python train.py --n_layer=9 --d_model=512 --n_experts=64 --experts_per_token=3 --d_expert=128 --d_shared_expert=0 --activation="swiglu" --moe_layers=[3, 4, 5, 6, 7, 8] --router_score="softmax" --normalize_top_k=true --routed_scale=1.73 --balance_loss=0.00241 --balance_bias=false --init_std_router=0.0298 --lr_router=0.000518 --n_head=4 --n_kv_head=2 --head_dim=128 --vocab_size=5157 --norm="rmsnorm" --norm_place="pre" --norm_eps=1e-05 --positions="rope" --rope_base=10000.0 --rope_fraction=1.0 --qk_norm=true --attn_scale=0.0884 --tie_embeddings=false --parallel_block=false --init="uniform" --init_std_qkv=0.0198 --init_std_o=0.0 --init_std_up=0.0198 --init_std_down=0.0 --optimizer="soap_variant" --lr=0.00278 --lr_mult_qkv=0.5 --beta1=0.95 --beta2=0.95 --lr_head=0.00609 --warmup_steps=50 --schedule="wsd" --decay_fraction=1.0 --decay_shape="linear" --final_lr_fraction=0.0 --batch_tokens=32768 --seq_len=1024 --doc_mask=false --train_tokens=372000000 --steps=11353 --dataset="wikipedia_en"
Below are experts of layer 5 (counted from 0) of a mixture-of-experts language model. Rows are named router (the router's row for the expert), gate (a neuron's input weights, with its number), up (a neuron's input weights, with its number) and show model dimensions 0-127. Each number is 128 + 24 x the weight over its row's rms, rounded and kept within 0 to 255. Numbers have three digits each.
After each expert's rows: a language model's description of what the expert responds to. This comes from a sample of Wikipedia text that the model never trained on.

# expert 28
router:114151142185106141108084110090170129125129103110130136174128108149151132140091141110094125107124153158143155104149111164106138137116121129124144132104120166151140165158130174126106143145144100147109144138178089092128140136131127148142121116133148160170087170115104125145104094163117126101137136121136144157169165127101105132105083115121126118109106130112096170132124148109170115160140
gate0:126131162069141089147177161118132089131141112139160132111108101106141173094120124134105108148123123089100135182152092125165135163152125140138136148140164099137118090128124171168144165106106114112127123138140100144117174121118100122127129080130151133128089145134147137120126090160154116159127124099126146169081151129107115172114128132157148110127082166155124138135127085110162188082129
up0:082112137132131139165149074128123152139102135180150133109143096143116193122103104116111153114164121084141154109143162112159106136164182105122114139108122126129155147121101161137168080109136120119138129138144124158144124099116135149118137161127121153094116131141135132105112125133113099147099144106127118113075147180126107171197078113148133114163102142202124105149178107129160131173169
It responds to: Institutional name words. Words in names of institutions, competitions and government, such as National, University, State, World, Cup, County, election, Committee.

# expert 8
router:137126138136093106160121089135109115088084161106124138078142113146147118124138112160108127116117096112164123144109136114094142142168146090149115089136108103115169097122143134139148165071105137138115116091153094146134128120126112141156151144098112142100148153101123122171119131151135125127149142111153114166104112166122152182130179125151150119160117119141152101127099171199150167095121
gate0:126105156111176099124116115126119146104182125128128128097132114151136116171110149129105120144088098142139140152113110091093169141143106128117180136184143090138155137117137134116119102127119168117162125174105161124132129160130116089103132095130088103160115120145146144168100102150123133119126161147114103120115128137109109121130115103125099130160112125098130149136119146148135136157151
up0:143132133169134127117096161155177120150093113106136139188151165128141109144103123126124162153129101135115114153137115119172137123138086134121112100123118113124133109131122136136126099098110141114152160132139138106193109118099149107076141172088163130116130124131147118140106136106151151134135142177146132136102154173123105109121100102124092168099088124101105088126091133126094112125134
It responds to: List and heading punctuation. Line-start dashes of list items, table pipes, heading equals signs and newlines after title lines, as in disambiguation and people lists.

# expert 14
router:118133112127133145120116123178111119123143133137102087171121104113116086076154145104183095109158158163118125202097169176140123112136115136088115124121111135183148145134132086111119146110133099111119094119149128122146133145132127089129144101124127120113105135157112115135147119141123118097135113117103090145108132127084126172120112121086109108094131134088124150167094125110104087106125
gate0:130086171136119129122125135127183097164130120127104131165125110119130087151132105114157126070163114112141126150145125126170153134126125106133106160181123144115124130144105105162112092155184088110134103123098100148143102112102124137104131115108138091129130055156090123113142112171119146143140129088120136158145099123144072102058165096108147132134134156104169099131136107142127116116130
up0:156147143107167119120137128112098142118102104126109113150085120157160163132129076125115164161088102152129109133136103119135164150144128117095158129076125121147090131103129151144115140166133177130136110143147159129135124154120112086112087136136139125138117118124088163125168160104106092146120152105128122133134163122115137129122148144131117152151141140112135149179155140118135133135176
It responds to: Word-final name endings. Final pieces completing names and nouns, such as -y in Mandy, -ia in Nigeria, -us in versus, plus career, debut.

# expert 56
router:146114114138084128176130111152129136154125184159109128137107117203091160163181210076082103108150137090126119172110153118156131108130146122145135124129110139139127169120158144167119133102175135134129168149148129161138128161172078123103125133136126138158102099168140176147129108128105163117133179124093130146172129084147129112154133108106132130060124144152092167122125122121141118174118
gate0:183125091156128058109115124125118116120106129152126132179176161161156095125162110087121187148105123125148133129141105117128120150155117086125119091136105061124121085120118134131144135099115117118148114100124144124098140153143123113112138120154121122142129114114127147132136127118121135143108129099141117100127103202079121156097117126136106114098162156124168119115120090131149105120115
up0:101134137137126104140156132108183147146153134137119089113104124146137150134107113101120144151104138121157084145166109119164140128152169120116149114118159121162178174114143135130150111107135140105129128134182096170104091184103138121159119068078139092115158054143134174111128146100122123133130127136119108156141143137174204120105111138145161127133115137114164106149131130117151123130145
It responds to: Proper name continuations. Middle or final pieces of surnames, call signs and acronyms, such as Bog-art, -ović, WST-V, Hamp-ton, Johnson, Jones.

# expert 37
router:160133149088152086158155137102098111143086113115198159120121126133112141127106093139128106107127128097129117080103119161105162156106120113123111130149139105106135140086156149108127161124116118132129147105135130115104145085141143110097108157146156119110121038124122096155090115121134118071179117159120148121128110134127125170111091141095132126139141137135171115145114121143174134138132
gate0:051121110140118168085142108139123097113153109106123122138161137090124142100129091097169120151094104100053117125157129153132106105082175144114158093124096110111140125120146148139093105132139119147103133166115139104160137111104129121076120103154122102091136140135137129080141157128129062120130113100070108144125134122158109169122142127109151152153100149107110138162120100104141096100112
up0:093132117137176153141124133135129116103125107128111130179116137090121116142154164125134147140166138136102173116154118107120156168092128125106147108126106140107153137115119111092130124095091185142151157119109144132137109139128137126115107115109187112113078126131134110124124143119127116109129168124165090150133121102118117099146144110134129149136135149134122098131101110111147120159123
It responds to: Word-initial consonant pieces. Opening consonant or consonant-cluster pieces of words split into tokens, often in species names, such as c, sm, st, w, phot.

# expert 15
router:134103141105094065075101142165120113145159163101098134119088172168109140134130137083088092137114129121158142095150150073161130125161143137153123089166140118132133116143180150170107088133126142091091162147112107138129185172111121126122140147109119117126148103093129173147170131164112170105165140116176150106127128096105172115086130165128148130133145167143126136153122117095115127113103
gate0:097156154104146101111111116122104137128141126122170107097134083090075084122138142119132105137102102127148111138112125134137140119081098126101126155145153118105122125062142172128136135144117102145082128149152100171155136117136135110096137169148175138119119124123144144110096144127094094148107115118184136093079103152081108123125134144149135137163131131118126166156142169158128145140142
up0:124143114132131118103105119087146111163099143145099125168136165173168137124148081115122113114111114134113123092147113152184123066156128129110163134075139108125119138145089104109153120095149148137127131149148109131075139122132117167159109097136122099099143117146144043143137083125090121125133129124121143122166120121143112199105113138140098160103176182120121109136135149117105132115077
It responds to: Clause boundaries. Sentence-ending periods, commas, line breaks and section markers, plus clause connectors like however, but, because, where.

# expert 16
router:106167121113145164143165134116117125122149143084141156124128144113100112152116154113113125127146156130101155135096090143114176164109094145151076155137139153162116148127109121144135108131112154149092129086082122159099128085170136114129125135096161091124108139138171096106095171109138125132119127148132133125122095170172127158069146131129144122123099079190114110120137144123135143141113
gate0:123100099137148115110092154117140142116070116125117106114184121149111100147075136122126125157109118159127168127107071136123121175077088121103098151123174120123065167159127095113104114149101127117100077184104153153123130083089106134126138093109136081125090079136107105138127120114166118107122178148133088156128154145161120141130079107096145128137158095079137164106129096122116121103131
up0:166173122149150155147097127137122163136170155134170171148095169115108099100125146092111148142102117076127094090132135121103106132148182128103128091122090110076121129141150137151095135124069129168132126148150107102115108103120125118145114116170109162133118136152107125113090138176112103112074097101120078149111136106115095094150171147133146137127162101144148114132085102113105104103155
It responds to: Infobox field labels. Label words and word starts in structured lists and infoboxes, such as Clade, Region, Aliases, UniProt, plus technical words like explanation and variable.

# expert 47
router:104138135104104137140097098102123127121143094092113098101132152113163117173159147158114097101100147137169158106154144134111119133112145146095121127105120142110117169125096159142120108129124086145088107109154137104103154121120163125154119121108121136168122151141112130123149148118106100141087140141122160110122137130095128126175163144134121128155116108105109074098096142127147132139139
gate0:119127130176124128091066113088087119134086094177120139155101134106115122122133166084126160176106136135092171142085071120164117116096075146089131088132122130104109135103117140144123122139139179139167135123140147160118091100092144108135083153164131129078152175129137133124132150128146116160135139128134109120166121115131181119137153148116155150109148136118087087133114120143138125130135
up0:126143158120087123162110123110186139122131134168180122143145128130100080130117151143138170114142160099160149181123084160114173096097122164130146129145158155098136150132133095111155109138132150098134143158111122058111131159149141123129104117139134090142147099159147138147113150091180089130102111131153139146117150156159142128133117121109135119150158101127126130114133132154087107080119
It responds to: Biography and place nouns. Words like born, died, school, office, land, town, located in biographical and local-geography prose, e.g. "was born in".

# expert 25
router:134138130139114167151101122179083104146166115103172163127123137140146150131134102143117154105091144117106103077164166077114131079152130112145167138128156142145088126123096143087108150151095097141100196134130142148140130153149099134131139132134165077134164095159155140080121138125115133123093134171117127112124101153151149146148123161129123111158112162135108102111143126137146121121132
gate0:098154119137168115139122134155134126083119131132083155115163172090148151120091144160133106161121116141113100147122110094138116095134120097159126120123081107130140122145126152126149141166118120154113145118107129129116154153151135152139144132124104115156132061114112117115127146173145158139117137161150143158129119106102145129117080139101084133119113116136101120099129120149153137132108
up0:154079129125133124141142099139125093099132100163088118098113149129144151107129103080124151097113110124101159098114115147118100124107108081093112142140146157126176142171142128147130116147141075145123147140153144096112167125124127119125106121159135144137144112097135090103151097128134113186187144188115187120148115179170166142114140137126081132140117138104144121095138148124080117133101
It responds to: Mid-word verb and noun pieces. Word continuations after a short opening like h, sp, sl, completing words such as hut, hatch, slogan, plus verbs like attempt, get.

# expert 62
router:127151144143090135169137136124120108115122125122141143136143103142118108127153096137164102143148141120150146095175112100146101087126103121169152157148166141110097127121115133159132118166132161133143091126078168113150114154122128113122111184110155134122117165142137165114113118096126105116091123152124160142091114133089141115121141141131073130116102111133142103126107142133117098133108
gate0:146162104134128115144128149084151111150167116140122053131121147136149086113130139098149118159141152090126117126114099126112096146177126145118115128097142136146153106139146118140103127172136131126126126051118180112188136097132170121101089142107150108137136143140121120140147158141174101154104139119114144116132146177092151154133150136098133084137124147091121104145143133127149106103081
up0:071142139137190124121142104093125152162147160156148190092146112151089112137145131141124162115122167118148123087101138101121119150154115123122148134072057137148140102131130166126125120152118141142124153116116104091115131076168144103089067128144142127094129158136096146114103133155143142096132142134112104136096155134121142154147165167135151130143109103121108114120138111155181087106144
It responds to: Plural suffixes. Plural endings -s, -es, -ers, -ions, -ies on nouns such as kinds, processes, citizens, and allies, plus children and members.

# expert 35
router:123100096149118131118138121099164134110108115138139107133115123103137126112150066099169128138098112127114134088138161066112100117125127165128118089106137092079129108151137145117128163111161147164146147142086154150120132125123166161166136115157138096133137153142162101164181111093103093163151128151126116129097096134153140100146144171129133129149105094113152141113112133108126128112116
gate0:086165114137153140086109130130127130124099060123137159143107124183142121133116127119125135126128127146137111138082136106113126124106139133100066110074132141125127131099113135146138107147085113130158154106128113126140117133134124141147111131140157132066134174173111156157155153119081119105151143144126117170118160181127187124127128107152151086099160105110156132085131157124132141116090
up0:094144144133135114141099161101083097117182065140123162104084116143137138118136142115129110126093126134119135153128135121123140134183111148132142142122139138147138108151143117153111088093146110095164114156131131109158149114141127147131147157131123108083139160127085157122074122120096157132135151151123159136173145098126181118134131182125096106109125083123120113106106131112134110090069
It responds to: Capital initials in tables. Single capital letters or short capitals opening names and country codes in sports tables and lists, such as B, R, K, Ch.

# expert 27
router:098093116113156165095108124151167116135128106115114132118128136164139081125142125100151098162102137167069128106134140145161111107170136077102147140128108146147122078127127172114138079132128149147165170163141098103095135110140155115153143138166124114099123132087172119142116127117162111170142137094144120150139139096144195134110153145110095095129182094104111143113163133149103146127131
gate0:161129113121126121128105154114130050079101132112132178151131105127123122156134087154106156158117122123096121139154151143139150106134124085141112117175118135105136119122121121143143092144134134102122112072168083088099146127128127104143131072106141123146101126145189082168084176127131125151129145117144146130135112141139142119150130135130151095157152131122145111109128098145127149106124
up0:144108093154149139130110085144127149132157094142123084104117155107199131092114066135101138132103171143139133128143107114159087108071148129174171162161119123131149109135158171110135120116145156103144090132123131119144105162120159133164104117146090109130132133122156091119096138144096143125153123101156168133144122122121116118095150123185146107110103114112118113143149078134120121134145
It responds to: Ordinals in sports text. The and ordinals like second, third, fourth before season, round or place in sports text, plus the ur in Saturday.

# expert 4
router:152152139170150137148124094127136135134102115126150113181151130099123129159114164134102095109124117126115098098127162150156134124099073155140121156160108151105116135163093111138162119141094162133129117099110136162160117142169136168112142137147129139127162136111090124085141119114116114123114104090143160147147100123122143109129090131124109166121116129156180154087077137121105141141101
gate0:144124152121142105143078152146103149109135098110105105147113149093130125152082127147111160133157116088113057103094105093144143170071123117126142140094126143087130157115103136120100128098123142144125137086149090099134092149128115094121169149127124129129131148121130152135157121140109174113111128177134140152138134112117139133119122116161123141117084131157151149141189121117118101132157
up0:117126154123132119127114112154134176143126117142123141147118120136099085110158113139110140168114132131111143184144116111129140183119129114125177120124144131118107127143120143159079098093148126133099167100110140162119137163140171172136151134153109121125124144157136131136165125146099147117115103119112148112119126158144098107118195081083138100127118103094107190114169125111115107124130
It responds to: Opening brackets and symbols. Opening parentheses, brackets, dollar signs, LaTeX subscripts and degree marks, often in tables, before dates, codes or foreign-script names.

# expert 45
router:123130154092094159119095137128124176130122103096164106110076127098099144105145151125117170102156145124103164093151104155126141126172132166139152165113075151134086183135106146186101132148107112146084090127155127120110139159136141139100147135097129144127119097092107126095165108104126149154152116159124098130166157143156117110124087113112139092128112117134130091110115135100118092120109
gate0:123168145101145117164134138121152179130129138116145120118103130156121101092156165148122138146139146157109119105127098129130129117150165106124093118123092101134132129152131149160119177066104096135144147113151155129096074144123134140103125164109155108151149118112133158128092134124083135148116121137103106138171156175120136135148152102115131138138079116146136160095095158179124133108140
up0:153168136155111126100098161139141118142139143104139170116136094113124138115115117159158113094119148084121090179102150132120119137092185170130119133123163115109153118127135115097136125100145130116122177119145168118107147135149113121054078173142103171125126158167114144137124148115122144100151133132159112166167097121113078119105141126141128175134156108144117120115117159125130129123099
It responds to: Nouns and noun endings. Content nouns and noun-final pieces in technical or taxonomic text, such as power, population, family, comp-act, inf-ection.

# expert 43
router:115068145133082159112148109126175126158105176139143150128118098125121150129142191129139113160162093117114082103130120153158105099073119182152170112104088102120140148121096110140121156163128158108097108142118128151075112086121114097113156136164131118135121125134135126094152116115146123162151104123150148108107107124147114126159098117108107142152131107139133156104112178150097142162122
gate0:132112110100124111132122124117109150130120149161127133125114109130095108095086090089157084108132113116133093131124140126085112122091090164108146131130109114090131114142096141151126164081096117123167121146136124133135129130104124133104119173130114094143121137137100057148128131110137118095152093104131109087126132111131140151128084106100134138159110113115106115103156093114148125134103
up0:134110142149101146160164152116097123146128121146140119140144152136147136131115108147134158172130141128167130140115093115079161137100137101142153101190121150078131097104140129158134142102115123111132163151156133093103124112095158123152110165121108176162137163080142136154129113134104157109099141152107121156113126159100146058141151150122138147136146131161111133129088113152096141117133
It responds to: Slavic and foreign surname endings. Final syllables of Slavic, Turkish, Japanese or Indian names in lists and tables, such as -ski, -ović, -ko, -aki.

# expert 26
router:115138123150135093115122128147120134125159176148108117114124196152127122137159104124095131095103134122138102184134104104174151115143147138160107119144118153120168112123121116129098100105134161123100117089096128130094158157149124162105135132122128111125179157126105095085116097119102106143166139116138122116082146119135166117089118100155112152094120135119137101133152124126175122138180
gate0:153146097168133179130149120113099100078112126129115169151149081135148104109133103125142068143108103112178112132114128127137129087123108137139150149166149170114119134131101101159141127095113126121126145137127114141113125122155152116147146130127125151124121144123112156097143108146090142120132110125110164106172119149120115168121147112147145137107158164138129122098169117117119106128124
up0:142109123159119144097132137162131136146142164122127119137118151155111122144158160121091126099183139105157138141116138140116130188106133131128112150116166111101140113113126132086133158116117129128126143141128146077157109143159155166141113103142122133163086110134158153098129104099137148136151154104154115139167134119094120095130078129103148115143110115143133167134166120135099099126074
It responds to: Commas and conjunctions. Clause and list connectors such as commas, and, but, while, when, semicolons and closing "),", separating items or clauses in running prose.

# expert 54
router:112175126137155104128104148139111176113132097110099163147130119131146169172135132136148106128144129142097117142134117121131152152119137122122163133119111134136162130153150083154118158141106166140104121164113142171088104124083114145151079104117140156139134111140146187120091086142088152094076154123113126138126094115140153149133133134100090140122118110152122174168117134120120129108148
gate0:152106130135121125146165126134165138135093156107106151146172126132174126114099141153117157107127139115107129135147113117124123116171132135151135105079123116122132096108141115126185092110090152155126139111120163131069106129150139177081080124177153116135074123136151113119118118104102101131133151148149068134108122108087111159120161098088149110136132101143118150111135121122078130131104
up0:134128126156114158147152104170083131166175148119116107112092169128135112112134090118114115142154106094131086164140115092154108158115137127127111133123114108107103142108135135122116122147125126126081151083126134117215140143119117127110113149112169134124138100127135161129113133160160135149087137156141145117147160119141151094092096123125157133136119115111158113128091107094137151154135
It responds to: Quote marks and section breaks. Opening quotation marks before quoted speech, apostrophes, and newlines or == markers starting new sections and paragraphs.

# expert 63
router:122079122122117127108165097119118153126161154103122134097173112136109113159142109147117111160161138126138109091079097099091149121137140115159131127130102106106149140164146115131108077120118147077116117149094132095124123145148134099099104102124116119127119137166117147138148165152120147098114154149093134109106105145168150089183097116133117175173120180105111128122110147157127128155096
gate0:124126114112115156117122119130139136115103112106121156111161088128109123099125100128109137130131159073171107105131148124122140117096151139146069094120113125135139130159160122144134095126113154159091077161109164107140111099122160133126127157144123114110071170118085160129164139142134123110142139132125087171132185112108112151190152158168148144120132098160126131115136144106085123131122
up0:106111091130108152093129132101139124144113070103097111138085146197152150084130139123128113107109119083161127128138153155136130167120127119149152128145066150175146165114162110106111133114153128110159136114148113129150086112121162129092116092111132153135151145114141115129091126108120132136118125087132108100146146135128103142114166095118152103104095123124083118129134112107154124121099
It responds to: Mid-word fragments. Middle pieces of foreign names and long words, often Indian or Spanish surnames, such as Sriv-ast-ava, Alm-end-ralejo, Marath-i.

# expert 53
router:140168106134163134149118111126140126102138130130105163105096145099129086105105134116149107125132150070108156131167120114107162164095073131093119168151116145134077141094104132086130163135136152163173109117109135131134151091110111173143149152138141133138132112116116082136143190124141157160094127143094139140121114127110128117122133131157143134105130082101125121163079117112181127095115
gate0:093125188123086117170122147078115165141144138126112177088148134136138136149156123137120106145107139092105100132138109142128110153104100146120140132129161158171087102133138161115154139175112137109159141120136122118107081153078137120123133146115138188113140118148110151144109091145086117102132107112122130110125150104068105125118123133108128101107148155153132130190116161113125160137126
up0:107142139135139120158128103119135149092130142125108153121148093104118140130170106120129123155162150098164114157135127102159138147140130120109175152108161116117098112152117152129116137095115129086115147100122141116109114110141148133088142139141088108145144127114095141173108099127127077157161123103145121162138108124086145150147116142162157160125161138135157075152093131122146150100127
It responds to: Line breaks and infobox rows. Line breaks and row-start pipes in tables and infobox lists, plus infobox fields such as Website www, Occupation, Succeeded, Turnout.

# expert 58
router:105098110107132097136116139125130150134155103156152127156148092102117156123171115129117156184141092096082152126139099113089133126123124075107130119135152117099121123140170141129116117152153127116156136130114152130113127130128184152119136130117102107134140120153118115139164114131105099130159125167119150146157130158175078118141149128112149135135109105189131136142117115122157136095118
gate0:177127155165103108103098105137147139115137169154123102118183122096140120122082143130148130143113125124106119142141097133110134114125142082132148110110122139126146110113106146140082139137124131118113116112128119125099122087131128133103135160153175158118130114135128126166131105119162159078112123154139101105116134117130115142118140128100146096141109117119125174135151112109147118194132
up0:119132129141159114154183120133123140145142170135110166076152160149121135123129189132097127118136128140093122092124116118102134133151130141120089117109123063167122130170116154096115070178129102105105103137131080185112138126113126140147143111140122076103114162114105116143113112118152127195121140195148095095159102154149106133165119150154176106136128133118111167156112112129125103096120
It responds to: Consonant stem pieces. Stem pieces before suffixes like -ed, -ation, -ing: g, ac, res, comp, def, app, as in acknowled-g-ements, em-ig-rated, app-lied.

# expert 60
router:142113108118135126158105147095117107145144097094110158147144104135128113147131154202111111195159139099122139136117079123146123134111144147146127111137152111100120133159109081134173100132121131106139167144073100143121121134086127101131138113150148091139082120163119125116135132121142073110093139087161124151145129143170120109154114140094100113172108149152118123094119116148144136144129
gate0:076150144101110164145114126148127096159081058090131153156126135106124121125065102143105122148160119110127108133113158108157167113070147118171138096129156089113107135157121116156118119131152113121131124123110124117133130173133140092125124149166166109106123127171177118085128159137139125115131152142124117144083169111141146146085137130183111129132120153124147128167186121117175090110154
up0:140115092126139117131098095076079089147120112101123163140142132082125138139146108115094148076099140113105130079085139099095159110146170137146156132152101148128141139096146136144174153117151097135160087128138131142115134108146160145072135124189136162139105136146134134104161179167127077162185152135131135122158158114126150121120145144089136146121124121071098146109167105171147094120137
It responds to: Word stems after syllables. Mid-word stem pieces after al, ar or il, such as Anadolu, Bulawayo, Barack, plus stems like be, exper, organ, act.

# expert 57
router:146101150149146097148103151100125131144096114135127126137122121158111128117128094141125069145107144152164088128129137147123139119141108155109111130166155152095169130152105088105146103172098080141125103138119131144167121108149134113146109119116106141093157124102165102143149129106113119126140171133156130080137116121158115107151082124157126141121169112089137102143111148116087108113147
gate0:145132161113109134175084130156132177128114124100115162123164151150141113136137092158143125134166123061137110128148122133098108145118144135105107131117111132074147146167082164176088113117179140150128131169097113117106138123171088129138157106116116125135139151108096144140142111131135102120086163136133136114113125144166109131155108083110121130093175159137119149145124108107118172065106
up0:137074143147105101114137101136159102113114111182138128116127100140098119098106138143137150143134172144131112119170106120073135098140155152148142117159107110134146117174126182112125093129101152086102113101123135178139122139101090079132152138123156141132122120113131143102114096198144114086157134139135127166129093135121127168111124156170117134135141128148143138118139150163116118104123
It responds to: Numbers. Number tokens in tables, dates and counts, often after a pipe or bracket: 1,500, 14 December, Round of 16.

# expert 52
router:135087076109102150143120128155123114147164090087137139141157158132149133100154101110108118160107130147128125153078141128108139129114131114124120114172152131183140142153118148116173112137131102122134154128128101132126153127125144108127123135101124128189105129102124118126108130101128155129147091160154131154141144165142146170141084130117111124123128124141133110133080084142082150157164
gate0:093109140141106139145141140109106085145137139130133115160152120138207134120136091139116100123109100144138117169166115141096059144141158094107121115162108126090190102088112115141176125146110120115123175128100128128164120096116112150141124126165087140106132134152133114133173168167099118107131067138170142085126164106131112148150176122108070115135118128099142139133141101142111110141107
up0:151114108145125125151155164136161110095131110080148119130169114139174146154108097153129096098100145093115154111102115150123117093147140092089113093123147120139161131134108099102176122117160115098112122101142125126093097128119117168090117105133125158151071123149141118179103143114132119138131157135125132145138156110125104124160119178142141115153142163145122125142122127128126157108117
It responds to: Verb stems and f-starts. Early word pieces of verbs and function words, such as f, ri, acc-om-plished, According, due, ref, contin, sugg.

# expert 7
router:130112147148116166087108115127170124153123139102143087131142103121129112091119174146118085141141129157137127149110121143133124138111176152120115083131092136106131123137115144170108146129134138100138105162147112130164119103133120134108133123148095117089120161140090145163090209118142113143104130118132122128124137098106102119174082114126127127142139099149111115125105102123141150134107
gate0:144072136106140158107115111106080130151195160159158123107147119074127104144140101132174137156133113142075108087107171134128112155127108114091117132152105162127084100106130152107132126129101096114169069134119148092096092102100122141100133108078135147075123137131153165161144126126152170127096159065135103120154166168111111119143137110125098101103105101110123106153150182172116096129101
up0:149089130140110144139171094113113103128175159093105137112133133121112152158135136133143137119095152164117124090112116151131142106121120073133118115165115087115133134130122130158147113137145109138124112154164140126140109107164111130158103144158135077105101129099139135135132123179139130082090125128150169089110102152120115078134095125121117136118154107154092079096142088126122109169129
It responds to: Personal name parts. Common English first names and surname endings in cast lists, sports tables and credits, such as John, William, -ton, -son.

# expert 61
router:174075127122141150168116107166110164141146144139148085141097097087139156123115134082137126106156125147159126109073081113133117126110130165092128135142145151130121162135088132113161131102132078181111108136093152164138123101165115136106112104163133149108114119124147126141136106159142139135127115142129110099079100106099078128128151111148121098150199115092133128086173120107144178079138
gate0:161124111103111096162116159116158139133079114134113119130146151125099142117093126157097105141136128110184135141151149148118155147139117147097124110114124129146108118113090076121118110168121110106100132108084117160120112157115104117120133089157133096078133150118117131131120154154152102132160163112153122127129096106080142115115135105106129124116101147119147165125156086143139126126087
up0:144131104081098115140124161093149084163106102144145148158107123127113134148152169168154107127088141086144137100146089143101111088100141123102159106138094162107118141118112116160129150139111131127107173103147128111135120104132080129138113132138134133144097127140162156135088155132177119089146140116125124154116123097173115125096121106103144139157120089134119111113164136155108147120111
It responds to: Capitalized word starts. Word-start pieces such as Car, War, Cap, Rock, Gold opening compounds or names, often in music and band articles.

# expert 2
router:162137116108139131150137114105101133113111109152143086122133209077130117185130115115108124130083090127130099109117108114100155123083113138111153117100142101111106088087151142144118140129148138134140118125120163164140146108170128153137165133131107137145123080105158116157103089115152162110152091152127101169130101133140112124078151170098182132149126124107142115179153137131150127089141
gate0:108119118147125130164112139119124139178129126150099118132107105107058114109096115122125121124099131093109085142098127143157098174109134136118100158098112136117179139139134137137120109100134090129102134166153124106161112138168142143160126105107122134073148106121134129078094153133103102099129143125105136174174123107104137115123138085125150111130104126103161130123119132077163113091164
up0:140163193137159101120105116166161079113106138183103144130105131116122117139112087108109125117158141148145139167149147111130141127128075140152116108147080146114100133161104160146128132131133116093153133167092163105100124127129103132082080153120107103082107081147168129057132141100094137155104118169121155139092135149125144105150093154144147166128133150157149099095148137139184131137120
It responds to: Word-initial capital letters. Single capital letters opening a name or title word, often after quotes or parentheses in album and song listings, such as N(ight), L(adiez), C.

# expert 30
router:121104146087163114142163096175105088151134102090124084144124152149160165075121113139137142113137128087097129112099149118168129125099128120155148116157159115107129131118085137131142090139141119110125132152129117109159137116151127179101102122138168148167117155121115092123157147115132115137143133126151114102165116165096093178149146122137107133177162093159118147099144135144094122101140
gate0:155113160123122138125144135133114112136101164173135122117112123107144118141090121097161086156117102114142113150109103100123153118143148122130138142131144101112127143075112094118142095160117111161149103137092108154137133138110125137144151117094187103111145131125135119147115175167133106129116124158154099114127134108137125118124097087069133115094121145158105142122100115132111126107122
up0:060166148084113126158088149112092098138147150168105143125127166152125112123091090127128160145158115156140068104071123119134151113143167087103134135119152152119151114105132104080097113132128108103151143110131088167157160103076135121137108079139116137123122118153163079107120120147125157116116148130118148150096097168117129154129123147157120154088143122129155159165143115120149149091126
It responds to: Mixed consonant pieces, decades. Mid-word consonant pieces like m, sp, sh, ll inside names, such as Babington-Smith and Spinola, plus decade prefixes 198, 199, and there.

# expert 19
router:107171111139175154151158130120116129083109138149132097166129101103096124102096134145118109144133115122149143098152111115161137139121084180090138131127164114094105099104112139077113140130109099127174115137118132105124125108150133090082132125166097148105187148079128169106071130135126111147117054153169151185088101132088159117146182140166122126112133138127141106118128096120123106140119
gate0:198141170129109107112132121106149126153119097129110119143036181148131112110133113148127154113128150176086154124104106117138155128154142127126096157140168144094133190116129130166120129117158124148165086109164157148131134099095126119110149177104122117075124146145145127132146100130113118117144113105169095127109109103113138112057122118151136084141122139144203132156114135109128130112118
up0:107131156151116158162096099089144143157103120090109152120111133128072140133131141113099170132121147143136103138113136186145156124124129106126108157182096122170137168144107152147121150141172069136116137064129142162114197104140110144153102105121147142108117101116129115125147107120152112144111134113152095110112149110110168111145164116178101159146138131133144121097146094156106085107179
It responds to: Numbers in tables. Numerals and short cells right after a pipe or colon in tables and track lists, such as 55, 95, FW, MF.

# expert 49
router:158175085091109125145115138109182096114154114086141127144126135147159060143091138106094138116139133157122141098133128154146136145161108137082155094162126149065125122119101172141144147144107124173114158108116136174145116165125158142133076103134161113120137109135108131169082092134146106151120136162157153115123104120106110166144161153095145157138117116083098144109167142136097120137115
gate0:147169129082081096145158139137172154109145168121141157175128131120103102121089115142122159127148112177141154136151085119133121156114178157128109075139079091181094110168115157142077087180165124126185132137108125124157140163153099137106141137101111083130125128138110121131121115149130119152145119119121113099131163136133154134128115107150171131114133135132101112146156092085156077121114
up0:113149089129116132164135147123108117113146139122138133099117095150118138133155136144130124145130184132134106126149114125140095154143119137132123157128102094225137150117139135088152072157109131171124122142132141115138157144116150181108101119141132135129096144085139155092151135123158165180138113132151154125161136097149139130157134130142080127099086148120092131128092110110115138121137
It responds to: Sports word beginnings. Word-initial pieces like b, com, per, qual in sports season and game articles, completed as bowling, bout, qualify, comparative.

# expert 18
router:182132130115127107114143115137142116167113131135102106130126124107139137112146119139131166148050150147163095140118133130106126123130097164086124161128121156119139134080096096157103113101134091088084151178112097146165112170121125115126119125117133153146108141108136171156143123151160119138134159114132116150145154084128137078141151149179154156073144121112108133176134143125121116118184
gate0:137105102073143122134155136107153182185130152176114144115127118137153122127138153147148112121115107150111139112114114118113091113129156090083142127072155107137118139081110125122146127114162094070122121132105104130099142067109151133119123126157129135128121112114112103124140106157131101129127130155159123136160135138149188144127151116161116119105131092130162137170173119109126118134124
up0:148131125123117102160139104145141150188095101176088106140144156128101116127163134148139124141114110131061116095154112120119140120137124123118120120125141105155158137130111119163132091171135134130129130142134105110097099153118130115133113093131149115159158168154117116107135109140105104126129144181132143105140133089131103117140138101129103109105138092134130157146138132090120114067156
It responds to: Numbers after separators. Digits and years following a dash, decimal point or colon in scores, seasons, statistics and dates, such as 1988–1989, 31–24, 2.81.

# expert 5
router:119094101139127145141163116143150110134188124104092125149136096095152139117145106151129117122156106107132165173133134158167162125111103129127147172152172114110130125130118117144128138126142158146138116141138098131138146117132119156139161097158116113150151125143126080085110113117107103127105118152116150096136092103161141138174160114114110111108088149111116095114178085185148138135119
gate0:130106137133095161089082139106134134125167136131136147153182127121134123151108110144152115130134082098139125088140170144137111092118129118142078145136123137114134085148114125147108145163121107149089135139088121108100116147134114143149184098146118152144094096149146133151147186149122102118134128139114115120109104154124169131122160120128124123105088099136146146147173141147174157110171
up0:145127166095144144112127126113129151128163169164150114132132088114147128139144133146110140113141099127127149138086094145149158109135120163124144116125145129110115139144136120126097197141099154113100114133155125136147124105173120114134156110096095130114118098096108113097146140112123076084164155144158134135120159146122180126086136101122142161134143160172145113115104139101158079105134
It responds to: Mid-word vowel pieces. Word-internal pieces after a first fragment, often e, v, ov, m, in words like by-election, Coventry, marriage, nineteenth.